config.toml
experts_per_token = 4
d_expert = 96
balance_loss = 0.0185
lr_router = 0.000967
norm = "rmsnorm"
norm_eps = 1e-05
Below are experts of layer 9 (counted from 0) of a mixture-of-experts language model. Rows are named router (the router's row for the expert), gate (a neuron's input weights, with its number), up (a neuron's input weights, with its number), down (a neuron's output weights, with its number) and show model dimensions 0-223. Each number is 128 + 32 x the weight over its row's rms, rounded and kept within 0 to 255. Numbers have three digits each.
Before each expert's rows: a language model's description of what the expert responds to; "gets" lists some tokens that make up at least twice as much of what it gets as of all text. This comes from a sample of Wikipedia text that the model never trained on. Tokens count by the router's weight.

# expert 30
What it handles: Institutional of, list dashes
gets: " of", "-", "|", " in", ":", " to"
router:113167165160128127155146122179168184162130132165160129098111147188122124134141149184106098155141123106138183098144134187114184187166126128130120112131135127133202134156053140174141156187089161155115133081101132164116153147148171083100108131106126113152178178129107133148150100146112082098127143082143110143167084123105180102078152136081060113180090124094132098152129090149200034138155146085159197088128138190159126101084134112136173140136128148102186158137144090069099169143158105144089153104080207082093109111133131134104155142092122122207128088152175170088103105137117118084156080144128166126121113134149151163188145110117109140144068124118082139164147146127101110081176
gate0:140123126118153161125090114117118095141128138153088160100084127112120140140141124181087148115103157157110144077146153123083130133138116156136130117140102137151188166055151118172163175141081129046127141107138096119126100159074171174105178171120180172150100164131090103139110107132151142157080156136127126151109146118119128162124094081113164091137175135077152113166100118095165197141105059102148148081085109157138137157132116117136081214119096120139145083169143121151097105110106137110060113159117154047096097176127123129168097161154146170147068104171132130068125180130083092049161091111162120107226117170089198118154106086141086113175144075150105167189128155136070122132122
up0:142132155103102103101139152122145090170146136132100139125112106116121084133084094097127129161131102091144142117160122132180072137107190107132099133144121153084080128205128134123149194066150107176117091100095124094106099132174097190114104139114058131121170166105231164133127115098145127113145105105075154074182130073129133132150135167122122164104074166107151137060104141179124109129171120145114124182137156130149103081133098098129129080215130147104116145171065170096168114108105111073125150152174089226138133117131126133142125058099142070159189132121130136154138091114194134144153103138181071088060142147148138135145165095154112126129106137082123135067150147101158173118188
down0:131154112108071131121139091098174081111146102137078124151181112181091138135130162125090167075078071076115158087091041136163126130136128104153116104122115184130181169112144150144089134151165115074157113079112140128138136138127169026148118125093100159126119147100174132135140109180102121122082107177139096116191134101104123134148110152086103137151089155186168169127122163127170152120179114144062113145090162166118120089098108097127148117098112090142130113125102152197147080188166176085152145163144104162188079173096108152102149131109153120184095154178125179176124119126136155147163109102116084152100050133115134142124156194109086160123135114040119165118176150134088123119183
gate1:119103092162114128162114162103149099188097145136086189078140134171164095167115112162107117123203135113172112086103121170134112098139102105172162092172137088138153126113094161108155171119102152112148174081151107109178153135135167094108065116104109150100172162140121118179102103153123121106125149131141091168128120162124108141131105104079088121164116058134109104076229124078160080086125139111178147103104135175129111101074152086146105096125127219125133159122161075126083181042095116152093084088055123146111148097155161114135109133132114116115107124144139167081163084204164153131097114119097090083169164147142160136106154165190124187139084091132128150159160157113078106091149
up1:129189152169127123092120116138139149113140080105139103147130120089100198124168227138128160097100184152107188209161145118118159164136179207140107143123117132152116155093098142127112109162127103144092089134158119159089133116107132179147171109124160128140097137173139168119160169126088122138128130113148141080111099151136167124152075145148113112115142167168144118159094169135154197150103192110073201097132141085184110129115090139123171155114134050116174089108145138100194108197141145089162126142166146159137136142167159207095102075159152176110153108139076109101091186123117130133136110115144142161139059093074077130128089126081111094101140167126111128126062078175126089108089
down1:126168129123127118155078087139201162081124192124117161066110126146126116153146149141124143125151208120147153141140161195139151081096109146128112154139144126144107144114105178132170134167133112130131100137175101106085067108107122125067093102160122140106117130187199214127094187094135119140141142142101125144147137110124161123137134145126171090096079119158156168121152104134138177042172141149085137093062139085110160179067175142107081099102078144104137164123166118123126125128124159174161075132048181122093116105134112126042167137103107142131120079145089166141127107147136182121118133046089083070185173095105181161160147144132100130131116178125131184123095114145148136161178
gate2:123125200136084124171126148162121114174161039145125135073150085155150104135143140108120080127154089129164159135106082146129089146128129130154063168119158140092180121134108170122141054119049119209202132067138136187102119158149106107144169131116106103147160141126136173132175129121125169107115107113116151131147150141097059138129152168169146189187093130111133132133158098127173093151084112161099235118080176117129135135117137102129179068105204167151181154127117153162106120144154145136192087149131137113104113082106163170100109068121173096118140102133144128161120154139117105135127117202105102166136124133183102124083135148104125125143150190090112108145136106121078042129143
up2:184150083197158198142156093130145116038128112091190125158156099091121133119128183106119114122106137163115123160136093116142118101130144115105122082113123109118100140196135092108168157127149187122085057142125103143117100149197077188091153112158178087165126093130163115134156152104129168098112117173152141158114147217099080109112124152098113157127145146082153191111186149183118105111114127092153176158096211149166149120150118170137065131137099149099098114104109130142106146115131165137127090122116148156151126109098139133082161141063155155126121142123171160181149106116119171150106161194143090072093057147170105167143090167063109141120082119155136064131086180118139117172150
down2:118091100109127157098096146139119086114171095163167111159118143148076119159132158141122086167158126131161158134143157114190099129176062154136082141125179122125051157084087123115135154124147139064120139143115084124126124086158107077126139094116109196092157073115129126120198110129082078148161098105098144144139117128117130094153155119176101062109118102124189102147160097135164181104095136088151134171162120131099150120048112093055169153088126145101183096120167126152099123170119161117131159084170153125167000153153181155096097154123150112124156171126142125110137107174172133105139111099146113183130125086136126124190063176115134138109199139178124105102139129114103125196075
gate3:077112161153061082163150127132180119143188124133116086120129104112174089138100120168158084148092115123121221152118104133108136160099160123068115136130123112086119106150134070185093122116149123098124126112073175124103120182163118062141075151190175083101078116147146113112186175113088155099163148175107128116159103160119110161159090071058090103113129114082199109121140159155130110172146106121097169077150112166154084179086172149119148126071108094136134167153143112083128156113143099077189134088084075119209152095057111109175154133149088107126105104103151093122139155115151115117152103114130137182120127176127164128126100095161178137199081108114111127176107140103148140127112
up3:163095123174149143172097123119154132107084155149165075159088120164135162134111118099135136077134135152147160147093111130176109092135134165105092181102134166144087095128131124078141097113124178127196157128164027128109144184144091085110117173142123194091088108095173107153135193142089128154135172139138144162088073119159161112171149138101118099109083153164190129116178183098134084115147070113094170124105104150159150151105154144147119052119151109153150115117081088089141137103145139139198128099167143137165131145120176133177156097096081064121135161166199123176093102138159059165133126169098091139135094155072112123117118156130138075125150143073093137117129096092203183174133
down3:124108145153167157156139175166084154053115127120110166143138160080123130108179195079066166202138069118135119147107169144101132093132142067117092099113155088131159121101136108075125131166107102200119127126153146120165126114084163158171150111132105089158194185094114162136105132113109139064118112135101137116143108129146095137104167135134111155117130130186108085116179143139111070150086178154080150146149156112127161140189147116132097121186146084097066115076128113140162115146171090092082061130135050109131081063131041178152095111130162150111145129110099154139171155091124149118173102111110142121106137084160132149084082151077122173122162129129104167088046178151108121118161
gate4:089147135130083144090102157134143154080192148127178112159139154142176081155107145103122150104210152128104161136087111160085108148102128166077161098152168096147160165123163081144087183120131147101126172086131157156122166140140114045102105200147084122091180066127143153106141141141064121119126163075122131074083094113090126088105097127117119137099090178119108107133064149111149095178131118115110086102131088104121136131140146131169232096080123113103127175131064080131105135108167094139157145094123169124090104127098126142111138104119046119142066116159095224164177124129144087150105142159112109117112073145103094186161112155139109162159122055123110108122113097136109149075139
up4:069134091127124124120106096115083111127076178132106144109079117167194137125135090139109122084193134119142136156120051150158145175107196111086141056168130044118111131138062103142132145153136135123131175092177137208119110089118123104170118123124068101108164165127096117115089118130096145109230131125150128133091082119139162126131119127141062140177095141100112103177079107111125106164032118107151100145184097146120106097101162138120121109175132146103185093080115157104142114130180143160128122126106156123087087150078087164104175082106156079149114164172143214134131170085150082147134181115110098142137103171168134154151121163143155131082139080144107092143147111148098161118166
down4:084144113121083102135123149086109136105122100140071126184131048127158210153156124113228109099144120170167080145131179082155143125108101154127115110122158107101101113085115104175141113144194136112113108175138143136153115094118167086149130131100104196123135126141092145166082098139142130098105149053083173147038124084078157110115155117088141123112171109166091127145170105093134096110104083055143095108120137115113091166080093116113083135150149072141176106133182119162152082143117172160181095099100106105123111137109097103095189178117144113084142112096140132138089126146118179084081181105166168163137136162158095129185059066133117117167121157112139138166133159094160089156156
gate5:142135145099096095133142124132136114115148063140133109145154133096102174144120130101092137139103156146046103156170159156144163130120110128167094125147116072094123131134090122125106138180154129166126101110125096150062096110154102148170098107102252171119072131194091105085110124145214097143115096042110143115131125140133121158131146019085135127143075128073105167136120141135148095055114217147139089092112109120121120127113119123130114187096147161113145178137121100148108089131096171150055153065168141107096150096123105102140096131154126087187150112149102109082135137054128137097118107108148121107147123091128131161187108113154095037109058107132106151120125133146087092104136
up5:126181089122116161117184132132056153071124148145123119141212187196109105130185106140094130107113122115100139105100079127075136151113175150147172144132129171113051124128080119127099163154127138174072100135150137134135142084141137134163071096089073141071100179150051082153121122121161095150140115136119192147097114103147108132108096114143082106196105135136059100049164144096155148157077160138116103119124057101158111147096168105117170141133102119160098187149063120122111076178109140146090134189154173158105110110183063084091128146110104150154107125159111177112135121129122135123146124111101093055066142119205146079083125162128122139120105120099119145128110133101138107102104
down5:073066115076126112112107169121036105127137153184127153165089166205154075128131165130101140093083146125092084163176085127079089171094133109109151126064131155126162055150091129055149117178109168115147146140103139137151138108106114147184162140153097193166140089140088116088081155083154112147126144117113128096164117130082151138120129193128066133119080070138129134079179105136091158137105132128140134156109148142105087117167139187189113164200137081127147106236114113074111122129176127125140175121109114183161100129078169095155103096096136140136118163152088142161112177082084113100170138124136130086151122157150107112138160116160089112140102129155095155146124153098133092139159

# expert 40
What it handles: Film and music credits
gets: " |", " in", " of", " on", " as", " by"
router:148160154160094108193163137115144146137182107140134090099102122122139132066145139117141132193126157150169165134144091139087107147140114142153111138085136107145129125147096163134120154146108095147109163126098085146155095109153131146122135112097155129145143150103154148126168089114113104077199144074157086214184091093130169102058117118065129131153182125106106143137189090108185109185164161109147154094197165121181092113125083087145120188154116151136165117070146111070056146158168124087092139170162173087114143091163125115104098198122152095216102091178124183063147159157098110085122166160185181121146166152119161127097165109087109120145133105138112155148120165161112068133128
gate0:110146098155124126115159119072142127092146085123146083128129165138096121097061130073112164180117095170115137130135100062067093137102117089080120152126134135156144068145185131139053147171124148135159149172122127168107147084145178134114123121110142157073156094130151180115120087152097082103143161059150121155119107084091167124110178149156123117108163086139087191183136120125057152123061192189173142114148113142117123105119123086093183155134126205177142101094128116087081115119153121123106141194116147132148075111134122138115092163085076158126118106122118143113120172108140074148056089137126177121145122097110056107119137144173148128068124102079102095106080211126194125124120
up0:129125141119169136129113078117141158140149079164084105070133149128130088167128083130133133159123111115046081143109152131133161117118157102141117118164104150105133128175153185084102065164212166115198109159166134129138161182168156190082062169175127132154121109141142149139179148125133148125104142148157083169113111137124079128134131099194137138136171170130104150119091165221167100079146103096111134141098153116129121106139142073147113073106127119176075085107112160102117084167103162122089164098106107132136176153150145140073187066150099086100054128113133163132106049148094153151177134151139060099075104097151156136168126093121165162151141154123165133087115069154138168166106
down0:156121069153099147119150141135113103189177127140127127140136142171167113084162126163175077107129152098095121123206099158118126110104126159091142154133178085160135119144162130195128121108184142179127130123195112165157154135096143124175137186135131125119101171128072128161141087121177116153161124066160128031065147095111163167081087161119101126100132154142165127136089190101152071151142156089127115174150092161132154089088096176075135158163138162135121137122093170171157125126090110134121126138117185147161073147136214048084152149128117147081085152210152128137135128164136174129134143105081215107128176128156155123103052104143134076143115136115097119127113145166109113116107
gate1:139138109084128063143125109064096074138125083169086076084171065093161083140127138161131156101134129042231160100139154172148112113139169138151117119087124139140116092131153073157138099155114094104070180104100099131151129097160153121100126129145069170099133116131127145119153168077124106135215094109103097134151131052167102121096070093148101097071163123084119140126142087121104108152140078103100128118152117170148104076103134148105113089125124134159187138179171083123123158171173184123120175126127114164175130145061076138158122154125156109164110103123105121140120117125069155139171123129157078129075132208091087146084116106139186144087147107135155078164148166116137123167101
up1:124136128095066127121113135087160069163157126106052112086119142111168070138123153133110169133124136128143110103146115158084117136145092126149114061107113107140116119149166170146136081090077091141123182137074100116120107107135089127096159138112080119150134152141160093129121121118087180128150056105115151185148100094142098089118059064141148100129174164120049124155140141132141145171120094081193099128136134142163157063133117148127073196115105130135162119115123102146101158136130167077106151126163160089157117080077096086105139142135114089168077102124097118096173133120069069106169094156113172068085146181088047112068157084161198150099095127107119101156129152098158125203090
down1:143118155114118115141089156137129120128141161095135157132131132130128122149097183118146096113178163074127131140152114120090116146139118125127169094178058096143133194134114111184101101137191046143149168195108146169180100130135109109101071111111083140103125174135147111161135097077125111143103148166120117128098140071123161080075182091137128046138121146091141174123147141136168164151103132147140119131095150191136168129134180097122069061123134127128120162126193152140143174128137160104146130152109148171176073137117115155113144145160092143104099137086130159106064119108119137143237128153085168158161138105067119152132136005102128058116110112115158095134090074171163097187092
gate2:116150097136164092153132164130119158091097146173165126167131120041121141101111151095146118162131136140128113150180141120144153071121069147133119118098143078112128162128175102098168105067174119139131105132147095151146130155149143126168125120169187162165181142122144091154132164138065099122184116074179165170144099099139065154117180113136160129133081134119151122117158121095162091161094146144160120122093183189121086100181132148090138105168139091153215166136131130131066144133171111090130076137189134082148098130165118051133073170143163200120119092183127126093109154151061073099156159137143143165148173151143171085092132130073158109107131116113107123028126143096101145175096
up2:144102077172158123104153152114101157179112109091169144123103133053106136132122126135117138082175132079110161175105157109176098143123128160067123157178154073098185099172131172178165114168138117157083137173130165123171165145136124153135114077166020088147115092142150074096201134116181157172129165101153063141074124168113170157082134168099159140156153132132141101164126133114146044083122193104153159081139101139157131168099084079114146174193141170127176143200137132107139105118138139168160098127081070101169103150145087082200121090110116151103138101125071134136110144120088105141118164125130110072090133176155115151157112134118107142148130147123145153088129127133109159116113
down2:105133155124072129098136105137119141128085089126189189083117086090118154116133079077180170092151177120126168129136182090107131113063152140144188119160113125092161051133135159135168118129097137105124143091126175075102167162076139127114123092185172099121124141113143128109125188158125133160138132160175100101167110096144115148153070083098096127157073157175123108117144110103147129176142084080155111130082081125117104104120176093150145127111130123116026141132113121207156105161147118134123129120167128147163174146149126147036109118170185132110137153091144096201166063109055148062131131099108135159138158107182089178116105083125144166136121109146168161146120116169094077153172
gate3:168118091177203122127123132124048120138098243131092164121127062166073136151123122095109145114169136153159088130095068150114144136113133087121136161130061087152148137100117169138109147125124153064113118157145130080128161061118097150192132181111143154136131137069187138113138117102129102092126095132157113162155117183089081084140110081091121083146115094164127112095132148150160165144130098133133108142134127112148184062158116163154096176157129126139091195057119175103159119093110144114114084125073151105138097081141062119138116134075157164173182211094062136103084120094170095105138112089156126123139098128144136134103165158135114077074157143145089148146147073111116114117125
up3:001130115216111106110140117146108142123143052148167138093079149130150116181127115107118107136135143133160127104152165100137126119159117054164163128114097096129121176114178114181154140156101113118159086114160141092164051125135166133169123131170154164106092157117123068126148128103128133129143164147140101144100152128134102133072124093132192151128121080162155152095145160112088080083098092093117147123146135139114060133219207145158177182112080194084159138131127102105179192121111195154079145086156098130114165136092136153132176122194090101173168142095134123128118114098120146108104148105132107195116119118082114105125193080125155145137171137130105173128140160116116100095144
down3:163107138072139124082149070077163143173123149093119090097122114149109075110046125162148130142101122143118127144145081105124102133074153220135130161141144109112112107079122122170078101113120146126061116132115111118155151056092137114102110109127098106162089104120103132146121194081165108139155072103098070133170134080154195112163129139127089150155145158062152116129109140171148144166179140101180063132073079089182132100146188171100071184108142150130151093059138149120122135127134098151147100113123108129150184162114103133185063093092184111113095160100069132143078087170124148154158153143110116151179132138184156155120104101169089150143106091166113157154132175170119097100097
gate4:098070127139130127156188105071114100153137132123121182073076092122139142139139092112149138179154190098156169082138093149125144090068098114172115136116170130134132106108130116149098124081155105126081228065115130124199120154154146132130105129113120096138138123181117135124160095148111161067113094110158114169172147123130168116102131059145164130107177163187168140077143082197146117155103105062139112144125115111150143112121133155135179151128182138084106170043113111129070056139165116127151165115092083071128150072093112134187156142101152134115070102141186111129115116156116103123115084128150101119109228181147104091116069090086144159123144125143134148121128105070103111160122
up4:107080125133078180156149092112118047146140110165151160192119080153124097166107117131165093143138152153106163148103072126141120153140114156083147134099159127152161124145115081164105113071098125201107125147222075090132081150121128162136098141150255092124084139161110154140123084111172194148132129167126096117164157164111165149110099151134115149153119122137167150144161122164112135136088126127122148155168100153102116109168134132100139147134144111152130107143102106084117137140124152085089149153114132160073064100159105116173167103112115102132169131137162143139120133104153078141127202167110100107103146103081144112151101131079163091137170043137157136118179059150095024160174
down4:181110111070165098088094103128153105151155110140167147094149138138148097064191093126060144108061149109106098160155110137097164146131138085108114131117091178160146109133215116179135136177170126114084152103140154149117128186116155151155136140120064091082114170096101078134155127139122105107099088185118150085093216184088120168157116121157208110152152104056174046144098113103159150110124140110089114102168151131155130118132145110147119149120102128168135132091068136140159122126114106130124083107095150153103167189113068164131130164149101114189126124085058151144104117203091165127130078102131153116144141142117176108181178163134153170128090137097111151172110087118152084128157
gate5:137116151151175175213173136098106117162129023171141112161102142140115161094173133111088138105120142151144155078147177149111139128123196146116110142056161093138107176129119150144134166099105098125168068120114148089104116091161111136171143131114178180135159107104160123130099139131152090123165143140102069141109151089139147102120097069037141134121150140182178154118144110117118080147130157077144167157126136150175125140143078051134151138116143127122113118053121082142134123133130098064161172172127129075069130098119127130121158203086154139114135118140143127112125140094132165077124154097155182153116184130060190168132119181110141082117147167072156082079125148102082098073096
up5:119071096118089139077101068103134144148140130118116114120138110158131088121043175107141106083159124114112113088124071086143100095107104147117104144178120140079108100119090124128097087184076143187101157103124146104135178170113163075126126115116099089101148182149115111126133083127122191147121155134186174081201089179148175171129122168154104110131107160135174124139116117103082165089070118159105122076122101112141148132102123141162091074113041111111138127218146158184179198080159153150146167118124169154128130131082106107144115098125152119140154101125166102117182082132187118125144129124141121155070109107168129079110103098127089181101126094105109197170124125184152202132148
down5:142144077150132120138121172120153194107153150169160092134166139126142121149127144130108109130167114086106151087180191111105100092150103149143133143163094105137149108155113148104093091167133102166173167156118196171112092194105108121123190085112129186148157135090153091131079161108106230155097113108125145112149118051121146113119101186093169149129091159095151191120150096089179128149144157133163136176119149079114228125179113117156124208111170128108070153138181178158159133116170174150184094093105157102150121131141063095131156122142146115114114124161095161084091148155064129135139175143145152147125143139166128123111144134059154103103146045096125138138090083153116163132170

# expert 27
What it handles: Auxiliaries and articles
gets: " a", " was", " to", " is", " the", " as"
router:133173122100149089140144117089169120141143134121169067175136155148165178124215127159152155138190120166116142118142137139119174147107104113155132126118146099125160122185108134114111118142100120095091105162121122121147149105138111123093082053139185160135127162164104155134138123080130110100160161122141075155178116096134163140080107155077093080191117165090124106167127119146134025179155176087106135068120155209154110110125119155159141181196143139085204120142163094146099147161147148165127178124153180163066115132178148124120144111129178064179136157122148136138139159129078130095045163209142155126126101164127150137102174132107101099084127091164150124139200098147085110131115
gate1:144142163088118079129179117017133078078124141076198122098143173168229113150165124078117115090113189103137132136113105124111120145141129082136133104113099112131091140118131215158086148137080143126135161125066138134086134151074151156133082195143163169135109171150158131157153117151139118102183163144156123140075087076096116086095141134156077173097123124132129145047076127135131108175161137157120085103093102148127150134125085160184138138084145138041090165148121140149073065145142161083154105121162079112130119137181102123161135111124164111122131130099127148046161127128103152146113125162115100054118159126065117149143108139115120118098133073133134120128147091156154162107172
up1:099103087130110135173141138146148133147100161118091129161132110111158114144072205164154112171151142171174068095112120130155151060142128153160160143141079087138155117149085137114122166139166164188146136159160122125119139163151078169091163126121079120124095186148167139112094113135147167099080095143088192084179130109151136106122176115116160097123067148171078085169153047153129105149128064146098122171158105112127140083114149102073178114103063092199142123159181080077122158093155148166117133093124144098078122100152126081088134148173155110129090097124076109171122112138098076125143105114092088203126143128162114111131143054114115142116142056157093190119127166103167172151138
down1:143188107118171168158101108136135173128123101100154123113155131116101175105093105184116111166159104123141108140128124140085151126178152158111167170168131082151148139154161143083130042097097144118122161113150151073168130193111139181150144132131120156135108066150065103124150134112090119185166156084095108097147135129146109162079078165108139103085140097126171111116160184119170077124142101156043117129119147157153097155106136119031175120155118157175136186130113096116144170143130142153116130124135138137108044174135123059155150125118174148161153137077128122123102168147055084154182174164141157115070102063140114133124122115111093177076139083229088161135106145144156156130124
gate2:120160157167159100095135150103140116113103137110136161147133152141184125096158133114148126110133185126164168145115152066210167088063104158132188166124142093115162126179121189106170132082085151110164113083117148101205135134187123147085151121183147084137105147157130098128095084186163096156171136162120143140159106107125084169123130140071134093161119120136075100111076127146145070157171083112115105138145088162164159138117116129074134155103116141100172183150106140140112150159164131101166137196218142163084067162126110146131177152162159140138074133126088137123115107156073147154173102117140084116020118141192122156150117134106125066114070093105104094126117165148088102149141
up2:109107145109134123161148153112102118137142106072155136185132143086090124119161155164175178114102127108140151060126191118171146121139124075193130163094134105106119149157165082137144128105158100146173119101156129102119102099245106151103112071105150085120139099157127144110138122174150179150148099131137102096181160177174094108096092140095127097100168120120093123177057194090149064113166089088115093129118148204126100161066075162108169167171087083118155144147121104127144096151132154113114169120172141188166137125093143173125127128158130112112064169146095152125208079124109138107126075157156099115110136124108134180140068162115123126100097099135096138083127195164078074146125
down2:148117094123151197095072150175106153123149147153110117128157154139164203149188207100097135120090131139118137084127072190174177173193135157098087114114162136115116090105135106147132124120149123153117165190070119199119134050159142090168107198136149151167178159085120151106081161100154129091108128098128153151142103136089140151150141112140111062158069144109176148153134120170114110166136153089152122084154089080115132155134186114114158070135129159084115118116129104144124138102146125175136096154142158122107083143138075082140079144174165118141125153153159143127132139117167106158097170119150174203189099072119086137117148112149189077184188130114123119140148127127186124123055
gate3:144150175104133125135138137105171165114158077134136094113104133128120122184186146061088187115132118031139129121073109085134157137132139122102153146132148099108156149154076088192130135099170106096182100141135112115147141107116066087150149123142193158091176172127114139205100136151131139112129118184096110139157118094125088126110124103156113110147113078105130159076130086117142170150154094123150221118119058165126125099149133115100092139117145125149154075119187158157135145174149100141098085113184153174167084117132178110136117152147168094147152145115165153094160157148145143135076081198182098158151097172099078105143133100137140111025107099135115067111110128066081144166066
up3:096130116135130086161148111147154102146153118091137104163084116116159108129154142098161170112051119100152113179123129114186182140166091175140153203074101095134127116150167109166167097153072089125077091142135130119157099171118086120112125104067152131152102087183023113113106142175153115233088108146129111082143120138143128142084206142086165080138064120118187147150138147106135109154137130113144153127121138095122089130095066108112146162124178132101042126132147140086123109113081116118144138141109080127142122113116067087135166135143133124087123155224187158127103148124130120152095106047179138149118149125129147168156132143072150152145092182132128101081157144152167180134142
down3:161134090071089159206175215103155154142113117132045073112136154097156153105061148122111159108133074089125148099092128089151117181105132161142120087153146166084065141143068098158151141136177114125107160139138108212122085129146131164116160144108114056114119134088125092096149110148036126101134122085125116103100075132080145173161108123124126129125137087098086128148119140126088194139149148103116189090163104158151090187172147162141116109128132160051112108094139117133177134129116065101095140150125113073147075115128069129143139148153128114158179108111149119090130096116144086132100142167154100134104102139132134069179108121098141142113118191111122205104102128163074156099172
gate4:117122040105136110107067083095137169135077153113083073141118152121141149116183115129182171151057092173166108142154144100085134119118130132110149099103156093187125113191158118175089128125142092125144160146113145120144157048122133169135098168128115105047117142157137140112132143110110115148066076075112142068165130167122095162138124106129101120162125137123078112138130091131115067119141144047111127136159138128083126126089125125176151135164176168126119135188070087116122137161097123226125194124106159184141065132089152061145138125095126084137138183139124121100146092117129174127061124153177171077158144120108164164124168096132090125138108113116186166086137173168118164095152
up4:125107115144129074062171154153170095082121099197116135125187133139181076105155109063141144116115141115112118148127118149114094133087108113119119135142156140121082079160178175100166132121116101145155067102154164137083172136123159140169107139122091100088163150149117174134124146152099125170162128089156090145105181177104091148066122121149184115104111119182093123097113151093067145145129050187141168152097190136136127139158139136097116097121136174165155057174118167118089103157154136138081059141143179125149234112128099141136130180171027170165128087080139112136097131153168137148197088131144146131090132170161151078120129180110100126114123129118082077110121137119104108097122
down4:121113102140056110127130145103123117118159197089124113154129138128117104082119180083145127121197126095157156175097114161094135143138088141068097112117070136119113123146115139114106118123108136156137127196090147145151095123170149117149109159179168080126112127076108135177095112143100106154107224183121109110114076137117103155186093102119057153126065102118140114148105149150053084110118047115135186079115159144119117165088156108082128119100177097085082078082128122082123175109094066165091115140073161111133137169092075130152181132165165152139137154107100117198126109144163130100087105169062152153114107081132081154120115081109098125145177154168159133181128146177173152155116
gate5:143131084112089154112133142115156179132147131138193140058121144103093090090081151150158100099090098104132165155107109104143120152137104155138115103071191167105192157125147113150107134139140141149153082076149127117147154174162114143125119155097133085129099140159158080082208156073172119149074112112097062088153126098083154128097097129115171097122099088099127153131127130148118128135178170099139182105077138110038135098158105146141106134216148101099115092117151130128120202123134064129135108096135142115203130158139149166155089076186120142132141139113156107196175080173110130117141113111102143145081138174097165103098088156153080105118093103104205150130164086126053183164104
up5:145114073112103127077157114097089110145130153112144123048161087110090085152107068081107072110182098130107104104161119150126150087096147129099156163191118118091106147163131180159115065158137147128128125171146100157143116129149171112119152112172128134138135126160158143156115093168107095134126086187093165169153134095164109133046107142109111122121118185124044177153129041097187082103095131187147115135119125120148149167129094075106152175116093101143142160112156095200126107143114171119072152165157113153113103180165135134113149092165168127170123135195042093134111134132083113147125148142076133204125097178122107145105175118113144199154115112151082180148165098151098139110161
down5:106108166113171161123108158123181171177080104112068083166097141123123124148147133101097142122155151153130184140172119126123114187118210108178130090119103163164139099144106060112096121108113133084097142171063159120122064088144169115152113100166137104110109097093132184143144168160060164149177108137127125158130121191071093180107116164155151122116108103135219161120158169190119118124103119152107101079167092082162149160032153097093109078045127150163117116126098127151093142074108141135184164099085134112154090140124127121135127161191161131148135082145163127141134112152148138149123130186148127141156136112110114091160110160085123137145113151104130090098088140108137082080037
gate6:054135128153185159107109092108147149108175140110122133122122140069076173155138152150072071098137126161130100111147141094129073077104048127173109099143154121079128148180130133162117116123120155067118136085207128132118151137152105130125143089136135116140147113110099099125100093169144115151125107084181144100169100107101198052090121184107083121189098166134113133131123165175142073168090112110140146140142073144118172075084154151137113156127097122142144063159137080086191093192125123090175139099099112066086139121176204126166119121114151157081076155152142118159144188149149191100147132159110124115140152091130106133120138121071110101118089163140132142059131149135082088170075
up6:131120178126103133097146124120095121123088096103169113129200144146150084115067156116158169134111196109141101176076154073191103119162100127115131108118113103172131133091080080136124128129176093189140136099075084155159096088156167083046105088149078156143082163156130121176119111112132143158133141106087183179123176144136067139130102095141133140136118118180073134071140100082131123160148131121080093097150111072133131098078112097122134076160183156080134138102185192121129118076108168195084074097182099179112098155165099088190122117132132143087166137081151107139141137093103110170090099153108123120111109156179131129155124137134168161130124107098186142192110179111146136119163
down6:128113155139123149105143087117146116123088103112136113114168144141073177122093100136209171136105136160178134119128128153105096114204071159102115102116136123151165160113152158173103139129136154116101113059132102130112145129099109075189145189071149093131167176164109122174120119157119127168105139156173159187100199070103175127134106077073141041142174099151162179125112123113059180152158114026106142145108145129076140170112106123184121106145177109120122127056129118142169106165126146158037130102165163126068120167143172096111126125151183179113134098118138097132131080184076113118155108116117189127169136084145131122106142155086111150111150126114117147109167153093086146102125